Weights of a small mixture-of-experts language model, trained from scratch on English Wikipedia.
Size: 14 layers, width 256, vocabulary 16384, 97.3M parameters.
Experts: 256 squared leaky ReLU neurons an expert, 4 picks a token, a softmax router.
Training: a variant of Muon for the experts, 806M tokens, 3076 steps.
Below are experts of layer 4 (counted from 0) of a mixture-of-experts language model. Rows are named router (the router's row for the expert), up (a neuron's input weights, with its number) and show model dimensions 0-255. Each number is 50 + 15 x the weight over its row's rms, rounded and kept within 0 to 99.
After each expert's rows: "gets" lists some tokens that make up at least twice as much of what it gets as of all text. This comes from a sample of Wikipedia text that the model never trained on. Tokens count by the router's weight.

# expert 12
router:26 37 36 59 69 58 52 51 50 36 42 37 75 50 50 48 45 28 56 52 50 54 71 40 46 70 50 45 59 64 50 48 56 46 58 48 45 48 78 59 68 53 55 53 47 37 32 42 70 31 36 45 76 41 59 38 42 47 52 89 55 54 43 52 65 63 65 64 44 55 53 42 47 50 44 11 50 27 41 46 52 58 57 56 54 48 65 37 68 55 63 41 47 21 32 40 54 50 44 69 60 31 46 90 40 53 39 79 46 29 47 42 72 56 30 50 66 38 38 65 51 59 56 28 66 63 51 69 69 40 63 44 63 30 38 62 44 65 86 48 83 32 79 66 39 56 49 06 49 46 39 35 22 40 30 38 70 47 29 31 57 49 45 69 52 51 54 60 50 34 69 35 63 62 62 70 49 39 73 30 83 45 55 45 41 75 67 34 49 42 42 45 39 55 58 61 25 55 76 70 28 99 53 58 46 43 30 45 46 29 28 56 76 22 51 46 47 60 29 69 39 13 60 32 52 41 53 40 43 51 44 45 44 63 47 28 13 58 48 41 33 20 43 80 79 35 49 53 21 54 65 39 44 47 59 42
up1:53 51 42 35 25 51 48 76 60 43 61 51 47 61 30 77 56 52 41 46 47 56 43 51 58 15 41 62 48 83 63 74 54 48 51 51 64 31 38 36 64 48 76 33 41 31 33 38 63 33 22 31 49 55 52 52 52 36 42 29 51 65 46 53 35 40 37 56 26 08 63 39 43 56 64 40 41 46 64 46 34 58 68 35 52 39 61 42 99 53 48 38 64 27 31 54 35 33 47 46 42 40 29 33 52 52 65 61 55 52 49 24 04 35 56 49 59 63 29 27 44 73 67 58 48 54 28 79 36 35 48 63 45 33 35 61 68 53 67 77 35 32 36 47 84 48 67 43 54 45 28 25 29 60 19 61 71 82 38 49 68 41 47 58 54 57 71 54 71 58 64 72 50 42 66 32 30 49 44 51 62 39 65 55 45 56 56 64 20 55 17 51 82 60 56 41 67 20 48 49 47 54 63 11 53 74 38 47 26 63 75 33 55 43 36 46 43 57 56 69 61 65 62 56 49 57 54 36 40 21 52 45 37 62 33 47 51 74 50 60 41 51 37 55 50 63 28 71 32 47 52 64 46 40 38 51
gets: "and ", ", ", "| ", "s ", "born ", "("

# expert 10
router:46 37 72 43 53 56 61 54 33 52 40 47 40 47 53 51 59 63 47 48 73 33 38 26 37 56 47 57 35 52 64 42 40 46 59 75 36 25 59 55 41 42 36 50 71 25 79 58 54 47 72 78 54 57 39 43 62 58 65 51 41 26 47 58 50 44 79 46 71 33 34 68 34 43 39 57 92 50 65 56 40 56 36 45 49 63 57 64 45 31 24 43 48 72 43 58 51 41 32 71 66 54 29 81 39 10 55 58 54 50 82 58 48 41 48 47 55 40 43 64 49 68 54 57 46 56 44 92 62 17 45 57 68 30 45 43 49 42 32 59 35 52 52 60 41 48 65 60 45 34 94 73 05 58 47 48 62 59 91 59 46 37 38 58 56 44 48 77 47 65 74 65 22 19 49 51 49 36 53 53 50 44 51 56 60 45 74 88 38 64 59 52 58 62 34 39 31 26 63 45 76 59 72 28 27 42 37 42 38 32 58 50 42 85 44 55 45 93 31 50 36 34 71 58 32 62 43 81 58 33 49 45 53 30 63 47 61 49 65 50 62 60 71 62 48 55 48 63 49 69 53 20 41 50 49 40
up1:46 52 58 48 36 44 57 28 60 22 54 57 51 40 45 30 58 67 40 50 58 61 66 51 60 57 54 55 76 53 33 44 60 41 33 67 69 59 38 46 53 40 51 37 40 57 39 58 53 22 25 49 42 71 55 39 62 20 46 29 66 48 59 50 46 30 62 39 26 65 82 67 62 32 49 59 42 39 28 54 45 34 53 52 69 30 45 67 66 75 70 51 77 18 50 60 73 48 74 63 70 77 64 29 60 66 47 58 50 45 41 38 39 64 37 38 66 40 53 32 46 34 37 40 51 61 56 28 55 43 63 66 29 46 73 48 35 39 61 52 37 61 42 28 49 27 61 49 59 63 37 38 70 43 24 56 54 54 14 39 23 31 73 67 49 57 77 41 53 26 62 52 64 49 51 46 50 52 41 49 40 41 71 70 44 32 53 49 44 78 39 82 63 12 56 42 65 36 02 78 27 51 54 72 37 40 42 13 25 69 30 57 35 40 56 65 60 72 56 44 77 61 63 24 35 42 23 52 99 52 61 48 26 49 30 40 56 35 52 46 75 51 43 46 41 54 50 62 43 49 50 54 42 46 52 68
gets: ", ", "(", "; ", ". ", "), ", ") "

# expert 4
router:14 47 59 55 35 70 50 50 46 65 37 47 56 50 28 48 65 38 42 48 44 36 70 42 73 46 89 45 66 56 36 40 45 44 72 37 47 77 61 44 54 47 42 41 50 32 47 51 58 46 33 57 55 26 69 43 36 43 72 61 64 33 35 51 71 35 30 55 69 59 49 53 62 74 47 59 48 45 51 43 43 42 37 65 59 25 47 59 49 40 48 33 38 40 81 58 58 48 11 34 53 39 42 57 73 66 65 47 50 75 62 40 34 60 43 26 25 68 60 31 67 38 71 48 57 58 57 48 49 45 76 44 45 46 52 42 41 49 35 36 41 47 42 62 29 71 69 75 50 61 28 60 43 86 70 42 55 49 44 58 43 53 54 35 64 63 69 14 49 86 59 50 53 25 28 44 31 54 30 52 49 23 29 36 64 57 40 33 34 70 72 70 67 53 74 35 65 72 33 68 43 61 49 54 44 47 67 47 54 82 40 61 43 85 32 65 52 33 61 67 47 56 47 72 86 43 35 52 78 57 69 32 62 97 55 46 31 48 36 52 47 86 77 35 26 58 28 49 60 61 33 45 52 33 45 41
up0:37 55 67 43 51 42 37 54 50 64 43 59 53 33 99 27 36 55 59 42 42 59 48 57 25 70 58 41 42 43 56 41 54 26 35 41 35 46 25 57 67 86 39 48 46 55 34 63 39 56 69 37 49 42 77 65 35 54 54 59 34 34 67 60 62 40 57 40 37 31 45 26 64 23 50 67 54 39 55 45 53 29 48 67 51 50 65 41 59 45 55 53 78 66 73 36 58 71 37 59 50 53 49 63 58 68 57 47 49 37 36 48 64 43 48 64 56 46 42 27 78 43 35 25 12 46 58 38 74 39 83 66 26 30 44 19 52 59 56 75 55 43 57 18 29 52 61 59 62 32 16 50 53 55 46 66 29 83 84 34 44 42 40 57 60 30 49 27 53 47 69 47 60 46 44 10 47 55 55 40 30 64 49 82 30 51 40 53 48 59 39 65 40 28 32 53 55 27 69 49 45 50 76 82 57 23 14 59 46 84 60 32 67 56 70 32 59 75 38 49 51 27 61 41 46 48 78 44 70 41 61 48 75 60 60 63 62 53 56 37 43 63 57 39 44 42 58 72 49 30 51 60 54 35 60 60
gets: "in ", "'", "for ", "of ", "to ", "\""

# expert 31
router:55 31 53 87 37 66 39 46 67 40 46 54 22 48 85 41 51 41 69 57 25 70 54 25 42 75 48 63 30 65 51 41 50 49 50 69 40 62 73 37 72 42 46 78 43 31 49 49 33 53 11 66 41 64 50 64 32 41 72 46 59 56 20 48 56 41 35 33 70 49 43 31 35 44 36 76 52 30 60 39 43 62 55 36 68 30 81 46 58 71 67 49 39 49 69 54 73 36 38 75 44 47 28 42 78 52 40 55 43 46 52 03 65 28 63 43 21 66 45 56 70 56 47 27 47 41 33 33 22 64 49 32 31 37 57 40 22 50 34 58 67 55 68 33 38 65 54 68 57 53 34 69 54 43 70 42 75 77 16 14 46 36 28 39 48 53 47 43 59 55 36 52 41 41 48 35 50 70 51 53 47 27 44 40 47 59 40 42 70 66 55 54 44 39 32 36 78 63 32 49 48 27 54 57 34 41 40 35 48 61 36 64 40 57 68 51 34 61 52 53 84 71 53 58 40 54 38 66 83 76 49 42 53 40 56 51 64 50 54 81 51 23 46 56 43 32 43 60 52 69 64 58 59 53 73 64
up1:38 48 74 24 48 71 44 47 59 68 52 71 17 54 80 45 51 69 60 58 58 50 67 54 47 54 50 47 79 54 41 45 43 69 47 74 54 65 46 64 24 68 53 58 68 46 37 41 65 52 39 46 49 58 31 62 83 41 33 65 54 32 67 50 31 44 65 51 54 84 38 55 65 33 49 13 60 29 53 39 66 44 65 59 54 10 26 58 21 46 61 55 46 46 42 61 37 37 45 38 34 17 48 65 63 51 37 47 66 57 68 39 51 38 49 41 68 24 29 56 44 43 40 36 81 63 48 57 76 48 52 65 30 33 49 52 51 42 60 81 81 29 50 65 35 77 73 65 43 61 70 57 49 39 69 30 25 62 44 54 72 38 60 30 45 50 41 56 62 50 41 42 70 73 44 43 40 45 70 51 59 63 55 64 36 45 55 72 52 39 38 84 50 25 78 73 33 20 34 50 23 26 52 38 29 52 51 47 35 55 44 59 69 79 47 31 80 38 81 58 55 79 54 66 47 45 28 37 30 52 57 57 41 54 73 51 36 66 46 63 44 43 36 31 36 65 55 38 55 54 51 34 69 45 30 51
gets: "the ", "to ", "and ", "a ", "of ", "in "

# expert 22
router:37 62 47 69 44 39 41 78 56 29 11 35 30 67 77 38 62 37 14 25 48 59 49 35 66 47 54 53 40 64 28 53 44 38 71 61 59 54 69 48 47 75 48 56 52 34 35 64 35 33 43 46 52 44 20 51 51 40 53 55 68 73 28 35 42 36 22 45 08 68 44 45 29 35 40 78 90 48 57 36 61 59 14 46 50 32 67 27 86 61 46 38 65 31 63 53 48 37 31 57 51 49 23 38 70 65 56 57 48 58 44 29 54 39 41 29 34 64 63 48 65 33 44 29 44 43 34 45 36 54 42 36 51 30 66 30 60 37 30 38 76 56 42 58 44 47 33 43 35 59 29 62 44 66 31 43 73 36 37 44 52 57 28 31 55 60 30 31 50 46 67 43 60 39 40 68 46 20 51 35 60 41 45 49 79 47 38 37 22 55 36 49 50 51 62 54 36 50 32 55 41 69 54 63 40 29 47 46 57 86 46 28 51 18 43 44 64 26 59 56 68 52 39 48 58 64 47 28 85 73 68 41 51 40 44 42 61 49 57 52 53 18 39 56 27 51 35 66 68 65 66 59 63 29 61 58
up1:34 72 60 49 52 77 49 81 38 54 64 47 51 53 50 85 73 55 67 51 31 50 33 48 47 31 58 24 70 62 70 49 64 40 30 44 42 36 62 42 63 26 35 47 36 52 46 56 65 61 64 59 33 33 40 63 55 49 54 69 39 50 96 58 57 47 34 37 42 74 55 28 58 49 79 31 22 58 57 33 46 39 44 68 61 48 53 26 50 50 10 61 36 43 42 49 40 43 75 45 41 69 40 57 32 54 34 47 28 60 52 47 38 73 69 38 61 54 33 46 47 63 67 32 54 48 50 61 43 70 50 28 48 48 42 78 41 66 28 64 41 16 56 34 65 53 53 49 69 51 73 60 58 34 73 56 35 67 64 67 58 39 59 47 69 27 45 53 50 49 44 24 51 69 64 47 55 59 37 63 45 40 56 73 62 61 30 59 48 39 58 48 55 63 44 43 58 29 40 74 31 41 23 45 79 59 48 51 54 80 61 62 84 50 50 65 34 54 58 46 24 65 15 55 53 41 20 56 52 58 61 67 81 51 37 35 21 59 38 21 76 19 14 54 73 69 53 46 29 65 36 32 70 66 45 41
gets: "as ", "of ", "with ", "is ", "in ", "was "

# expert 16
router:39 67 47 59 59 48 47 62 58 47 62 27 21 48 85 42 35 32 46 38 50 36 21 46 70 83 50 53 30 48 50 46 74 56 54 77 32 47 40 59 70 40 65 51 49 26 63 42 69 53 39 47 69 69 12 22 48 28 57 38 48 49 25 62 51 39 55 56 65 32 47 33 39 59 71 66 56 50 65 44 66 47 31 51 48 35 82 63 43 61 22 45 40 38 40 29 51 68 44 40 47 55 71 58 86 34 37 35 40 43 45 19 33 62 58 59 13 90 68 61 65 35 62 37 56 42 31 48 49 44 41 27 47 36 54 48 65 56 69 62 38 52 62 49 41 70 49 50 69 53 60 63 72 47 72 04 57 67 30 49 41 76 42 40 26 20 55 36 47 11 48 56 23 39 26 55 40 31 39 36 49 61 54 47 70 20 21 47 31 70 61 74 43 30 37 48 62 50 44 47 53 27 67 45 45 46 60 63 53 72 64 59 35 69 56 41 46 40 55 39 59 61 47 56 30 53 48 31 63 51 44 64 47 34 58 33 44 64 53 60 48 19 69 74 59 39 49 65 38 44 51 65 70 61 67 53
up9:36 47 72 62 78 61 47 56 63 68 34 49 45 85 64 63 31 52 48 88 63 82 36 44 63 64 33 48 70 80 61 30 36 42 50 53 82 46 66 35 39 43 84 45 66 34 24 53 52 45 64 53 40 41 61 52 38 49 41 54 50 53 48 53 51 64 59 48 46 31 58 41 55 38 56 33 34 30 45 44 80 71 69 62 31 61 27 48 58 54 68 24 24 61 46 59 56 24 33 32 57 54 25 31 37 61 35 40 81 48 55 62 39 55 22 41 75 75 47 18 42 35 44 31 41 43 43 50 40 57 75 47 49 93 48 46 59 77 62 68 74 40 44 23 24 57 59 69 45 34 59 37 51 62 74 37 47 77 59 49 37 57 52 32 67 35 56 27 62 41 48 35 34 52 57 62 49 59 60 60 45 33 45 47 43 43 68 62 49 32 42 47 58 25 66 46 50 58 24 29 46 49 38 55 48 23 81 52 67 25 35 46 42 28 52 42 45 25 56 44 44 47 77 60 29 48 34 46 52 53 58 47 55 62 60 42 73 56 41 57 49 62 27 60 64 52 36 91 54 66 82 59 47 79 52 59
gets: "he ", "that ", "which ", "who ", "was ", "He "